{
  "hidden_size": 256,
  "d_expert": 64,
  "normalize_top_k": true,
  "routed_scale": 1.0,
  "balance_bias": false,
  "num_key_value_heads": 4,
  "norm_place": "pre",
  "positions": "rope",
  "init": "normal",
  "warmup_steps": 200,
  "schedule": "wsd",
  "final_lr_fraction": 0.0,
  "doc_mask": true,
  "train_tokens": 376400000
}
Below are experts of layer 7 (counted from 0) of a mixture-of-experts language model. Rows are named router (the router's row for the expert), up (a neuron's input weights, with its number), down (a neuron's output weights, with its number) and show model dimensions 0-255. Each number is 128 + 32 x the weight over its row's rms, rounded and kept within 0 to 255. Numbers have three digits each.
Before each expert's rows: a language model's description of what the expert responds to. This comes from a sample of Wikipedia text that the model never trained on.

# expert 55
Description: Quantities and area units. Area and measurement units in infoboxes, such as km², sq, mi, plus quantity and reporting words like million, total, average, said, made.
router:141115120109122124135092105093142130124171111132152104125099125135138115103161113184125160149153080111192123175163150082105136145128110100165174182178172141174065187144133142104100092122088176134114176129134101125182105078135154113179078107101194161113120099208100161080113117080109099111071184157134077092092151112114118155086210072112153146138112112123154135197093155195162103087094132097074166156100144133090121144103182120126122093099119138112146117140170144148081106103174092145151071119118105166126111122167067110150170134125129096149118093134140174082169070141055093075132157128159146126161111160050077163128179117113105150119088124104120124145166160127167113120122134130115088205061115140149115117188099081139154081157141143098107145149161102108143159110131202
up1:077143041118171112141154112057194153206121150132070126081126086128126156076125127182159097135134147139114105093135088158117100169152141129123162127144170094086129136127141122118074101123145135154185124129146150089134089119159094133137128167085122150172118128134116129141060161104117121064099123134174145098107117163090129112107131129138153128175095105142144108127129131147187115097134127113027155166138114117116128019130134035151124093093181167124094102085212121104169148148166119142119090097160134152160163125122113137157118147069086134166183098140111116124123107123119157088058154115139151109167127125107111183139162135140058134197098179152150156140170129186151124099098144131200098143140114163094169130216119104137093115100167168083150105132101113116153063116152172
down1:091134206187162127120102092214115093155117128121084106094120159110181124091148132102090114143112133058186156189116120204133085131110146137099174145160183112081174088122097116138128120141150148104092092108173135146105135071110166151116143201106065083116151107033147100058144175153178149140152151100135223124148131118146151113123145108083097141151156157061137102143123180134115149129122170100175078136081127139132143139174139125140118141106135080106121083149084083147183116189074148125156125094078109129133094162133133130175102079156177101160107095107122158101112154120140166147117108109126135093117137127105159172170160112142118121125116150200135144140071147171156121168108087107112129072151160150135100120096088109112152090120057116097160202156090180109098120129129093
up2:110165097150100101126182155152185148177167130106157123116178115115129087107102078082085137169039128154086163160118139122124107160167145143116127098089143161152097104143143163155101189111162168089121139102128145106129098174132152191158114053142128102107080092140097097165130076092128088127133072148129131121134120119157111196129179116080112174113147173124084085104065115145134099166153086119130155129156143085108148139170173079170130155156096156153104075122181096124106138109118182127133085054089084161161096126093158159118134086127130039122141172086131159128121131079113119152147119177099116133108121058148149157111146044117122123197161160109113119096144160079147107081143140119141220130144119190080154150138102092154155091111126106095150134105115143145154136096210078
down2:149066090121131083177068100134226112111146109115164143199107112133152071139097133078120095150204136085169160157149171123083166146091100091181144146117133157120168119134076142112079128150205147095082124114146112097113101102178097138105143121122127152171094079139119118098128143113152125075112101129112115133088144120066158073077117126065122111134143176087119136115100159157152061143149135201150171160163102187178112165163113150101101165157119146127063098108179080143122106161151138093161155164102174155104067111159118143119174101170119069139131089126147179134131120117159102115067186149155118119161127139098128107119109156094154086199126167110106115137160142090142167064131130117118147115153169105129147155120127085157134187100143108108088079077117116195180153113158089
up3:109109046095114160158098072076191116149129097154129185103128152084141165125153151175106155182157130090169102123102083162089160170178058143125157143081166121109124120084111167124154149088096094112179125129159143135141135117125121131121071091165128115098137083115105106082078106116126096138145147160122056099143123125157124146146129172116155134132138103104092128127112127108128113186123144109087160128160114071085110074103162212176153112090129194132133078099169138112139158114080090144154119116143159132124170066137130136101168123160197070054159131071132126068123147122104134130091107152103104143169112137133113091137129158178175134215117084146129190147105164162167132119153132133056130115128140071116131092084156171145140115066177127149124169103179082138197116110193086
down3:057090126173203131127134167194127099148158184126139175150135152118130151097095164080085114148082124147034181146131086174154130133134107135099177062101140163141166161099156088167119094089114103130158153164146125129094118126081122170139138159169123172132146146072191164150145141103137182063152112091190177159085145179030132161141082143104092055132179159113136084102122095100085148097183108095167119103143140163133145171174169153157196147157111115123112183134078169164125127104117107123112143100112112137118087165107122164130087114061080072132147133139131125070141137149131125130144082080125103120095141145147147097159089159127130103116140121109080135141074152141159133126089113166095146097089114128181090141102158122110185144146139092091050126131132143134099162087099141
up4:183129123075157138159091160183082139149123108133210126111140144106104169166142130078118124141157111159149139161115182180154116147132131122125086124051115119086090130107054195136127104141087162154187099117129126140124185085150103134164139142118169151162169111157112069122168064076167066111133091136135054155079074174141095088130172071072051079114104176152116143176086071125166085113145166100134180139104134122123167097097118068144111135165149127105127139100175103137168072128107157120126046133083158125107141107097089150101142136141127130110150129143130134151176096159068083113107108155143144076116184138091171124121143062158138181133108103170122170106067163131128161150156139154111175137124142157124125153146166124121131087078117095068092140134155138129179109104164159
down4:157156155131135161085144133041124117146104168135115139149150146135101091127058180179136170113139149131125150152137078149168115146101155139168118135133122164129110092150213055208122129125158060101153102085122086147087138153156145127083136046170107154147108145156142118092124125170168135078092148174163118121180175068176142101152132196175161167123066139100155101101189092100078140186121098116078164113140122133231166172120137107086176131145138126119153128144099186145071138124106106147119162131143113131135119116003119087143144157146122114178106118109118134133091124114140090134117105131111138159092111129134093113125113127155165132125164122158149135148172112080092154127139099054118101114091150165116124107137057177124092082120093105195121080106126085111127166110108149
up5:121133085085101104133080152148148100105082180144115140125122188115140070118091121099153149127170165173053137181151103096196147086162149104187150127056107188144152128176094133075101110162130137108108138097113117157177109134103161111115118095124124165150066093183092124159131163109067165104153021105152143087140158149125137160083138073116077137135103034157108144125067162113142122159088179133157148184121149096117103138139142154137183084140120125147050124175124130077135199115105126144122121147116077147149169104166097144094159161143134112134164111159106114076134136156145146168111134095125124100105155117074106159149050117131141131136097123147137149112135122091105096102163151190143167172115191121176124039133152092142163095086141113133122116104134127179172145136186116
down5:148101137163177115182130135080173151162094165122113105125124130132135048101138069113132051125125103138101124095145091131096121112167098137158158118140201083079110162180131189143099075102146106188117112099111133137194107109118118157129133123127125182136155191136104114129146105144178142139107146139086102140000109164119203119135104120151142155071128113189154128155119102148082095160124198072144104147131186108116123169053120061093155140111164137150131102104089166142114101138155097151119125126159143154104117067139155209166142096152094093077111141097090116101127096163135117090169147143202124152128129185119100127128096104155126140103100146133130127127076118083147078099133165094082125115174152125172128122105178146145184117102164163113140104111154154082131062179150127
up6:121093141131141099118093130128116097140082066082075149154134200120129080155133197176087171175147122121133075094134164078157150136152112102157136118145134129124083106110133088192124063114145184168186221076078111137118146085132120091103129071146181147153072139133126120088147176122160130161119129122106153099131126070131089114091153141218150076161118097141138123152116136111124137112121103085103137118080133170131110115104189129161095160153121090177158062096121130116112155162169163132125195151105161132110165079146104131148136143104123066143149158105134057108095146132110145107100188150114145103188125132192102129208120133145102178076158126108143069120128141142111188122160146164095115112086195095145109140166152129104164094167126147109117139043181126140112136088162178
down6:165103142092082114125116125141139182136089172085155143148139061101128193103172132079184097102080180097076122128129114147150111104161114111134111136130127166166131049129150159121123183177092114131154183131143071157145096157168109133126105117128089097149162096113096089181093109179143133116098133147107163192176107133073141120073119142076154078125160176128130128108194187128166128091123088146115151162140130133158147116157034146175146110184152159085116135138087128107172055128106082123142106086177171183181160157079154104099116187076060128087153065162095150106138123125124149169147143153129123092102155175157124124104097147133173126119041197145167156156166109105117118176126113170102126138136136140103134136092107082114148141077159118113155131131069127069119113104128097
up7:144174175103096180127147124083156130155115088196129177083132090161157143115096139146130154135177125061130116156151118125146156112128108123077171094107166099141096157126135157062105148124084106146103135153135123068067083070122143111105134166079117124162159083089113141099100156174173143138045155094161133143156144172126123123035134134129147115078069076089155141151097088113071138058091104126140151127137083141143094185156171097141108116129172138076109085103141112114115114071146153082165102117141137121122113149127130109053130148116160187084060150096186127158157103126122157132090164117135141121089177157114102144156162169156146095153139088142165193175138184090143139211146192148182113134128129149171166140107162135100126183113114146112137158061130153115122176132088178
down7:119133117109111151108133134125164131174174188125126103124183132112082170148119123138104130134098119129204119143109129120167114131164091152087081147154161132157132138155073122103192163084174167093077097062132162128156143156110146196125160102134146123076176111074097138067133162163117176177184064124133115101142175106123088127152090158138164081143139136177055063168120089095097102142158111206127150145170107109131056084104156105145087096143150149117139155123112074119143164064108109155107117097110108054099112110094149180119105074122082111113179083126083084137093186151166190135148187161130127137101160106156193085139105143141110120104082113131134144154098102154134129067149122153122135151188154159105108091142089128057154119119116118160142155134121163114121092143184058
up8:157096151101116150149105123066147142114145157150150095127053146124115140071177091189113039106127137141169128122104093076157127132116089130077167153120115091122129159120103157137121097058167137104116138084115127087188122064129158110108068068092126117085126130182125129168126181114116114148143118169121153125139116156151102096083138135078145139160098093108150164176144139143128100152141190111108143133170146102096125167123174168101160096070124101114117104090122099073111101135194119144140135123087195097097151126113078117114178145108124168189146158106072128078131144176132132098128181141134094203097148138209108108103169165184119177158096099166139124147120144182129143088183156105193105137113127060177097096202122137112125061128112155135154166120198180148165158128163117
down8:134101135121145104139080140138174123176126175142136166145150153068152075187090148113085135119111180075131103107123075127108133160070166205120129118154116171119143053125151096169161154153106105057191140155178114117050177079102130169122173154147088125169110127062156160127135065094146144172155184107100129121185120095115121154152134123142079113154152108116065082156125107148114132108159122133112140135129129161099147110124136146090134174174137123184125138147166121138170116134130202132185163124171091080109144104163162111111120168132124174092194118144127117093150142131103086184146103085061105083049091121093168120125095143103124073075153133171084132160141153106126176182142124078171112151082147082125139164098116166158138101130161126154136103065180109097069093132139113

# expert 41
Description: Election and agent verbs. Words in election and politics text, such as elected, defeated, president, and by or against naming the winner or opponent.
router:178130130115105060198065097133068110133126133126100104041133151141100148101115126171105148185223139090110138119168116123148120078118091076102127190099151124144110130132162102144118099148152159089115081126184099096082149130195092127152112137071095112113114128160160153160139123159122084112159187097092134096132175129143123120104123091143064128104099102132111108131117134182092137086171088105130123154189144148142081126116179131138137087123073166168155158147174160120156084176136078111118146181151157166092144105136099096187171156135103069131145122151124122118131127177112117138157144161084161125105128142129099107115111100125111113086116130162120152178115178180131119172092183103175041111124163118094096094214118113115067069126098155097117139183180132088069120077098162
up5:129101131124138173132109141090113108157100119116124126073101120090157110187050121158110123135142194071130121090174054105116119098103095120123122150100129095100102109070124092102129075107133118157135222137131160150168095122177118134154122202133103127124155179125081154146134201122114143177159139147110136214144116143123164148149154104095126124164134149156102113140154168154191119098144094127160101146156137126120088065166118059076152096099099144159047107119138159126135101099122040129102143125108158121099174120137083121138108112157069108179188108183129081111110098135182189109117188131078136162136172116080131143115095086065109132120147158175125145123147135201124148119109101101201152159139104112100115100177104150137105123124154116125085117117029138111172102116112195
down5:097131121088143125129156162102129072175107143132172129098099144081142116191165089193170074178076110175141094045164085153160117134135103130155149176094144117128125150107089156090184122086128163100135191119117206112121161135191142080158104077091134132052187156157125123066091145141101156146094163161149113140130106108119176126087152092074113124157147124153123146128127115133117125139137143138112155089146151140145152183105079139101103120105084107121161172101153159091100159111128143090107128167179088114140097109115118109129155176119160113132161132137110155135157134168207122096053135117141105173168092110085131200135112016116082117085185136056116150181113161111137065127167117112100134127096106149138167133133136184159126065176123176140142113106138117124067108084113145
up6:145154162133105128157079095145170123137113157134171116112131139126158136109154090202143076123100123124115107139120145111113166159108111073073090137193182106108100070115102097163178099129123161074077142140112149162117100110161172130116110083180068129119125210128168139113140135104110169122170135157123100126123096241146148151107136144119023141112096111074117067121118118159158086147124119100138105157153148114119095097149104042100116076088101089220100131137209146088129147089100110183124177154121124128157195116110086178134171118126169149131197179102124101074181167101116092155092049175138148133106152158107120128161128151076127145145106144118121072129141134193168192081137127135153111137117125153125095152173134107138113119119117118121135120157146170128083118104163147
down6:165079078147121114106181092132151116144182089124153143140103074081120101085134101067161133127185122137113110161124126122118148145100139063155146172135100112143152111184131158117123156082185124061120094120117110120134167157125158146117122146124136040097142099155125167166143173207180118107169154149153098170093168092141123092137141133137132126092129149150143121042115123161180192101082080153106099136122095106124203152096161123139165075061141101085129119142141152138128130105141143061153108087099118176182136082136062106094144094127158093170117068101159137107170075102139107136151170112078173163111148129100196155068137119156121127131087094126182148160201144106056130131144085114160093120133142126131131079109112099186083186075134165167157110141159117170163110138137160
up7:142053138038106110139100216116143154109100119198082107143169122119100149096139135079162161189126119105045075127154236120161174119139088151140025176122106133129079111161095099141152106139157120098128135121141124053159154152138125192095147114152129120174147160147086115140092166108180109114133116163199117120142107130126104113148160176101120131147106124131105164184143148075178173168125151111150126152094101135129081133097110104058125138104145131116125103071060156130147117130116094098134091127078161163115104130129119119133136154102118110092179152115172124103096109149184132090095169107150162076169159151119112180095106072129118116152134127140138164054141049134151132150083156129091123090122159144152154102138107150143122165123150139140154083130189145123202154142073138
down7:177148111119118142107084134143121131132090122169104097115125102190199082123083135138124096127135090152105133129120120116160134157101174148118163161104123070099124164164165172107129080117105112087141139130124129140074127129164141085136062128126128146140104179108139145092199196135084115100156153118080138080065175099142125155122152120117150098153125084111121169065174109152106117135112154126122152097117121064197174123057083108165139113125010127111128136173123128129181104114114100144164153151095154104108073086137091099150186121173150108190219149159133073159112140149172124205107086143124135179139114148149145089085133090168181125124162129118089122131174088213123147111192144155039130096093143140094082156148116161074162120152121131140107129170127135129125142126162080
up8:131131122121124151159118202108073081151168170117108192105193112055130154123138148149065151115128149121139106065115142186125136140134115108133212076118170119098095095186121157119159157132097172130163102169112094119138168097104128165111054165105151175133136126110117133173165079162147106146175157188139127153094098081130112084155097129151154131134105128137058123126126160098117083222131111105166128137102087156103168142170092215146139105177121153114138132119144112140110117141126149094107135146153113154090108136110158142029113106141060131129152119159161072136139097120132146181132112152089147092049084138162090173146154135147108186146130142165106110168128082171124080133124140103107110107125156072163154139142123118104113084139150103115095023152134137037141127082106107
down8:152148100116139140069146105122097174118069028060142106110108106187118110149095146119147123139147159134126178140149139152132158134095174128146103126074129159094090125124138173123126127183173120100122144096053131130140122175170105076141126125102168169127158136103148147103165146087113176120096099171137164173117171129102113136108159074166136174093145142153145116030104109171094120134147082139130161190198131084122112098133116087104120090095173151088124092127164111159151172095142139182120104099110114120076090152164134117197096093139185123080125119047117201154112148142099184131098122121183182223170135121134128148132148187146101117167096122099153129100133132143132086133082102084160091160097176147128092172144130134190097129144136154099127143138052128177187108129101117
up9:125140109115134112108101168092158144128164181127064145123133120181110129124119126126087144152118173147097137127155146097147079128063143105153129203082159128118157190136149125171160120115142134072111148103127106093119101110136178102149139106085056127113140159154156154161149169112066163114165141100101092189141158115141101175070075121125078039123082078203178138071137118104140163130171135110144091104091127127132102142192080173091143147204160133110146104192155115148208194134172073147156085100201085132125152136133134085057138131112083092142132096161114088161098100121167114122108146169113114144140105104185136096140075142131157146097114141167156077169105169155116142160130110182094086128134110105125093123142103132122072133047117078141148119169144097100072153133124122
down9:118131066124093145177096152092124131167112072093135100148110164149129166131164160138113133120117140070084097119099143095229111132177100107096090177179163103168138110115079153143123158099145156143176128120118134119127106099116137141114084101128083107158126124085078141101084126119085102154182085130129125114130096082039075185165137095170162141202161094138075111129171128133144109063061157098169179160123159148089164112107135184091138095131118194122088134133195131112144089094095102119166129090148152137178138154148119086122175111142114170090165154138126113123131073135121142177149151173115135179115119120097149177131058171176140132123105104131099131109138092177119104168110193093132143068117125083092157193172096121140149162140148181197075136116086164075127132159108132
up10:117119115078104164128112096110121151105136109121162102138221127137155148128086131121105154130101141114115174095137182156145134102154132122142108081094117157116164182131190119139106157135095158091144067138135189113123117096142101113185074134102160150115105116124161095137106163141165066114116133143081155085103134138148089131062085085098130072109105088103170022158087127137156090134074112129070185141144128179125127120129174111109101119071114135092131115114177125124170129130103102126132105105123113140113198084158106103159134113171081134109089123038106100132100134143092171097146120130078140138122136117151169113055083051218137169139113241162170158162149165136149131153116147149122122099094176194138131097144155117161137157128175161110083207120146097113130163112178110
down10:154117097149129175194178047143129130109104137151076117103112128104063140150167146121097103102169163140093101168123134105161145120108161102167160110151139188156152114100086119107078105247083151206155088173117101124081088111081171129125123094169109071075134117185120155163059085142127104171179126132125120168132118101129094111084184167128144156162131114134093114161111148174019122143164170121187098115069142100110113146126104054094140134156186111127152132130131124122148118102065109159121101098159171117130143126155125185134120127079158140103155118178133136125120134104118089131155173099150126127114155126147099137116177142094088115113123159092143163153087155124101149148154187172167130098179140090102098097212134094135098081142109148127103112155163084185124119160109079
up11:138135176084099061075193163158136144147100115204155130139174104158103124082155118177171135084112106098107129117101114175138066142095070137199166142103156148132091103115096118106113075124127136060160159148096143126130125125153170139078165140070097167126126177112138117074146144109127140131147139123109121116137097101124059150088143132214124104089113089167146087138144095145120131106117129145140121106071105190150088207117152143095131126081161077127153123131136144170097143190122196150159174136117116131121122146048128124094145115145143134113093193113146072111158167156105120162129117131088106123106162128144158132155121143117165055109153128080134086102093092075080186091107106101141172143169107211128109163174030137138125111167177189143111105088140152118174143139088132
down11:170099103170122141034109140123140134156073151109159164132107178129124070124069117141090132127132133116187143156133106117118086122163106166095146171112119144156093129131114104186136142184150107163109106138098177129095168155131126104091109097100107119102140171150037120120122121163082108105091131072146179164092116092110213171114130174101158107120126082100129129098204114165113160129130066123141132108170082114117102140134098096124112123099099131117076151130156066155120116165105131118102141172153083146139146107137169092168123129112172020153187126142119134145167135112144140117183146144164150139125182083014127146132094131144162107116108117163141101120156063156112117160112106128057078073125167133178161149044103187154118103167091122168184153154134186152108135153148124
up12:132140204116145132144093130125148125060136099105202164136090160122086150145083149132112135134154118137099101143161187059162173122105078094135091107126110111121141126101104062151148124117126162131111140122077119104172210143154112098109044113125063155152195155145182156148090148149075175134159165083072150091131127128099117138101140047140105114155055163146112057117166145116120112097115147140146161160143136124149087105158138127094182190113112165152112117128129125129138192117090160114113147120095179154090122085094097136147136157096164082161164117151107106166090133115114169144138172119159150094178248126151121113119056108174166167105070135116102133124158112122160118124149094121185093090100124109137115066172182116131077102116157103091159138157114083110083145157140156
down12:089134154068163140126137115149138173181139110148072099068096124150124156110198084122151132091121134160099161175074122159119176117170142076115175084137135055143124137181071154175124104077140099146121083091135135106196093139104136210082149127111171087134071066125081115142112089122147087087161081136099195128150083164123079081074112170144136150150117132124112129117153074162151109157137108096124093184164079162197058135135134117165128163101147117105147122082117102149107081151122142102170076154194115120144099120143187174141071080113121147128164203206094149135183112118123150123144121116125154167114162121152123108161102068127123128125114097131116089130115160171109133136122090161108114124187102183142137105088113091123144133107139150134104135204178104144100158141092145

# expert 48
Description: Narrative action verbs. Verbs and particles in plot and biography narration after he, she or who, like worked, told, wakes up, attempts, returned.
router:104106115150079110064147142077142101147164108092161161099124136130142132109125127111116137136185116180161132117090092151127135185155111127138166217122123147092115131113151148201160159115151102113117084156099116119186160123145097130174148043142081129081125149155111134159099130149079099197150145045190151107149128120116133117178151080132148109177074162143119119144105097083154124168151148194140127140176145102131138114109148170093132146073100159085131122139102124109136131088121112117194149039088078111156087129105175154174181131156178073161080134117131100132119130065212151113126122112142126142081125169121059108108102154189088120148122092130169128195140083199160062088129088140096136172053127115134122104101136138128146092155100094124095144156156152116122124066105157
up5:187125123064131133134136169122164163142127130135088132170117112091153131191130114090188110123104120145171118077135125061155118143144092148164137118150179134145116120149088105149156121119116130207163196109091092127104102126088099112134135136092122119163135141087139127127137130178133143163206103133159180159121157087169122106175074079147114150165073128110131126125094121032144081107097137179102128165134062163173154135115158102145117135085112106104125084168170194079142102064112125098142134208080137080073092083131148128146111137163095171113124169180131078147134164138182199116213143114110122095144087107128084091224129147070127136116130158135146112167120128170098108095103079121066147132140162104174168162123164130097103096115195159139095143099121124143101114099161123
down5:117119201143128110128163103055120077152118146116077075107178132085167170136126141140073130169159166139063075099129123151142180145090100153141148102123127144125124131109102186124176131167160124127119137114165097117061170150171160160168122080120152099174149123127118126147079127102103105161119162061147068155152126101132138098107103126203118079108161107125161151197159104142126081168174144146154138141159162177181103151145117171159088087127128096138140149079118154161085097118143164082103110150129117034130102110065143081175123077109085129126073103107097136075148170111079152135117115115115042175110144158080142143090147120137138119162111092113154113142096140087137113061142138161138160124072168098166075221226128113135156147134164123176117132103142147148116115144140147
up6:137112140178142154151170106107143149059153132152145138179128174106189119155205097084149116122142113148160144172165119099114124143092105088117142096118130133112076135173131081163098164118102136188122056105193155145175206171160180111207130114137163092126153057145101145170090121133113097133165141129107167077125097149122187124075145137181100129055165126122128156171090106109150129102089100188089060138161119104124121075136142050148159097091128078130090122098117109146153096126139078096083154160128080158071144138136075123180165107136129120111164145128133104163130133171097137117138070167076117110110140091154058144133166084121110109139120145110150073150158119150157132129100194101180109114122148146084099168197118132093119093144117051142083152164155113126155156115146164
down6:125144091115109160088144162127125158144168114093094161160074119109109100083142111145141112148168137153050118109114148164102137106103122137117062118118148144113197077123110121151097137123151126150162117179089098176166133161183059153137139104120145133169156152107189123069121056171135201143178088122115090098189187155082082131161150124125112094134151153195099101144149125134136142156070126067150140118127105182104136106062101106142109102207176131155141115166096158101127170136116113156077133128040159121163132129167100151144097159146131100140186109185182072106164109130127143182137124135120072171153125113091190126117124095161068147082161132120202134089118112093098152146073062097082177102154168086131086100157143130137126106166084143132137091097121139140133173114142082
up7:096181126100101102095087104162139143207106120158143130062117091122138199126083156122105170156140095140121168130090197119129153154185088156144119151149168135155112085134163156119088185150106099194127148089198155147128147098139142200151106047112077120112156128146125162137202113151099122139196092144149171157148107048116169093127095150130141108101109160154116159065132133102103048108059106113102128144141146100108161095144097118062165095143095128142093134133138129167126205150107166151156095140075073096111131115125133121113172155103156095118165168133069160078146122092127115104081148117134163148111118139112144174157173097142127087069132154119129071116148111125154102120138116102168116066162136116125152102215129097171114105103146101153136152195063070113129111129106132
down7:136092173125090127131087162154090117064133126120121148107147086103160103143137135114128154117136143059106183116120156171064121138061104127113089144125106129118151134104152153088128149177117161117120148159087135136052071148142091039159156160102140112144136120118157131128111155110188107129092135071149166163127165117132105087093088090144130155151103103149134098177088063127116208143164166141165131110136126086181111108145127098130111083090148063135175022150102136163170097138091105182090148100147158075187155134178135143186083131150131120119174060123184078108179154185125104108151100114120135093116116105103096138095141142116103097117108122166180164121140134080107167152115108083118111165106128182151134102097159179148202090104092129091091150117206185138116102119158176
up8:130153166106143143156150144109122103139126152102177143061180124130148150124108106100156112105083125144129083143104096142124161157124134125085160122078078060154081164166113170123166146132146075081149058126084121148069122125164078114186121123105160123162116147142173199146180139163096203131140107150110089150119145108178125106175149104107134136122097137124119181146079184115116181199121148157118132211160109083144096150104094173131091097146113141108078137156128125150107133156090117191138101095115112173114075110130179165188107161160172142104068162079104093140133101138119080109139102135156218150105086148156097157072117065120127121154112207152097048160111114147063121105086180108127081098148109132167165092164118125139085191129139111142139132108161121174144090123104110
down8:143124141052079106129133130140148136121173085128078103125127049144139105192065124091123121159176180131137150125169196162149168084188109130162139157126096088196159106148129176063144130110136105105147138109126110095129119134082146083098113131135148153176186149156210077073160136109166078089139113156180140098096141159166127062086123104129069122137126139169134088123131078132120135088106091155146189138156125093139152096049129098101117079143171166131101092099132127095109170157104104147083077121127098133148152098137124086148172130130164169154119164152127112187140139216103166157171107141092116119122069124096129112129170114160079129104078123111185171112104109118117137121150117144105128065090086111174162104141142128194132189112074090108137177111158161113193121143148153
up9:111145109103104192089155139158145104097127162178166087108121116099161095109148122196143134163114109124142147157117062082116142188140129130118063218140127140118073140170114114135158157152189141081110120139156145103110159112082132112173168128061020178137162161093101064146133134158159068047112130134132135148159128129134155139090122089144150124137088153129186167087138067158137093128179128132117133181135121106184135143167106079102127154115123155076105135151133130113156100150092104123126147123132114151136067120128172162118136139100126027114111110174106120175124104145159158113146132132101139177094098122098100213182143132164137133102154111153076189182137101154097103086108089097201099137108109121129147135098137106065112113120113070131098120152110126103067104108191196
down9:093170153165094132148188120049131107074147047091106118142085135134091112156107171076139169138149123142119217150144103150139125116092185132141163067195186104151154141178131113143102108110157094151136082100108156108131169190119100112091116161155175118108105150156083126141114126139145138059114122083114145084065113121115133101107161147138109167081133116082163143106128156056101134109111152178146147193156143140120126086157140135150103101129138190127176122102092126175116102140128168123077135098150099180108096108164088203156171129080114150150121129094126146104154124142148108088147153074147116130104137104145125111070149071138159142139125123166098095109122116099138217124133173137071101037109090094153074119127181098207134187133088123146123113121154109129132148215138160
up10:171164148175082029162166130144079155122127144093138172149096113138141111123191155093155105132134141127158161161166137118121127112116098139144190079111134111126074099130157155119108097124176105135139070126170070136091150077149093088159064136087141143109186132099076154088107130142093153147143090171069126169182105112140187103145149117168122139105101158123091169184106094073132117219159147118136108161151105106138160145087153081097138140092119123139107142161168080120188119159134100127118161150169134149081102119169190135109155142176089112146123122144059098139133146139151142128101113163150138121123138123153093093163159112141132037151164082134125131162184135118099110084182116056161130170157120107136075132136110091081157070189137090174156122156142140067217094110093130
down10:160143114124096171145089098120137083096151130095138110114146100110134156143092139091092116129126110068094150092108122129055091130116187168125092166086165162123122198163127152099132115166155102174130202210107133192076119168160162134149190103172144065093118121099151157136095149143160131123126161091105166116140091158144140124143142136139112137162161120131137097099081139101078148086121079183155121159102099116108139109176092149215108114108125115050201159089140122156106154172121119145115142090113134109143107068151093102130097100180177150078122112107198103130120067119121137126132178056127227089144066133132170119095154147124120150145107126166164084095155115138174129113085126155134076089140106115099148180125099103154128123141149160054042129159150144114127133137185096
up11:142124073080166101112200132097134098127123120164118128071155109096182134111095144129164156131120139166153126177126114147095125093138117198104124181123138145113147085134162121132106101093090098108147099109129130151137129153137133127112144148114099181114154124134105170174159110165148117109067133122125145100144139120148150118222192132158135097122116130122070155136179076166179123058141119153167133137143157118052166112100046184132124158087055175127177134160135095128135187117143114075132161113085117163108126069102137130152073129127146143120076165165090188182008095142077164140179165128143144141123128118162098089164160156115145137115101098177083137085114108184169121141097103068155148126207101059113210157138116058150115134099102116108131161129101131136120127143119116
down11:066148221084121162130145089050129136164113110098152158157139179150118090112150171092129112148126116085117142133183144131164161137124087122145104103156137099107121156118105104127169115115128111172066126156171095080124132145147155083133109142158172101087069177082173158091134103096104183145158090174126099144145140105131113121144117131098105144115077107180090086188100166158108104115116152107111123100150188093123162110155242131162162180142146081136134100119133192126074098091122152164113144168104149173140121169100109165137095164139050111171147144146105076101098170141182076044094114173112132145098137154116136134092065138095175147116134102131097065176118104140109155108075102073123185070111131119169137153129155197116076154131143150162133104132095124133075123131155119
up12:194139096212073125102125109159151094142134129135157160116146135126106110074135109103090136083192121182140104098114106193156122153153076119102120158058114117210132135152145139142181144130127091167158144135123121145104110072067125132135123102178123151163064119143093102090074090140149141112150090132150179110117101152101139127172120100134058102073081157122151127086106112123160179139137189159156149115142093116177158168115054151079149165091144161141102131142113149105149127108148057146102199160138125100139123182135165142145087145086152084105123108133109123081187149130172140050108100156146152116099141119109119133108122129139103071220121122126165178109121121120173193118146113101148099174135124124165128101157102128205106119085059051157112130085141145096171178146103168
down12:109132137087093109083115201141158137112158093079127116139096157066130166133062141133155117145180095131166143168096140086135101118144173127189120148127130190102085163146123126102106191124146146164090117146123124137158125181143108161135100118176036119113155155131171180192160137149117090165159193083141126139187181113132127138081176122128135132102180172122157147139095163159163129132163116128107138117159150100124094177091190179089090113121118179068130153105065109126117149145069174127146158090091110108123138129164153112100143065124107158113112068080094138087060164094092175085112140156106130161127124171149105121099166164132114098062138135115135164147126143091156123130177161160065081114101089142092140200122145133128148137149062126056121059128117127122189072097145152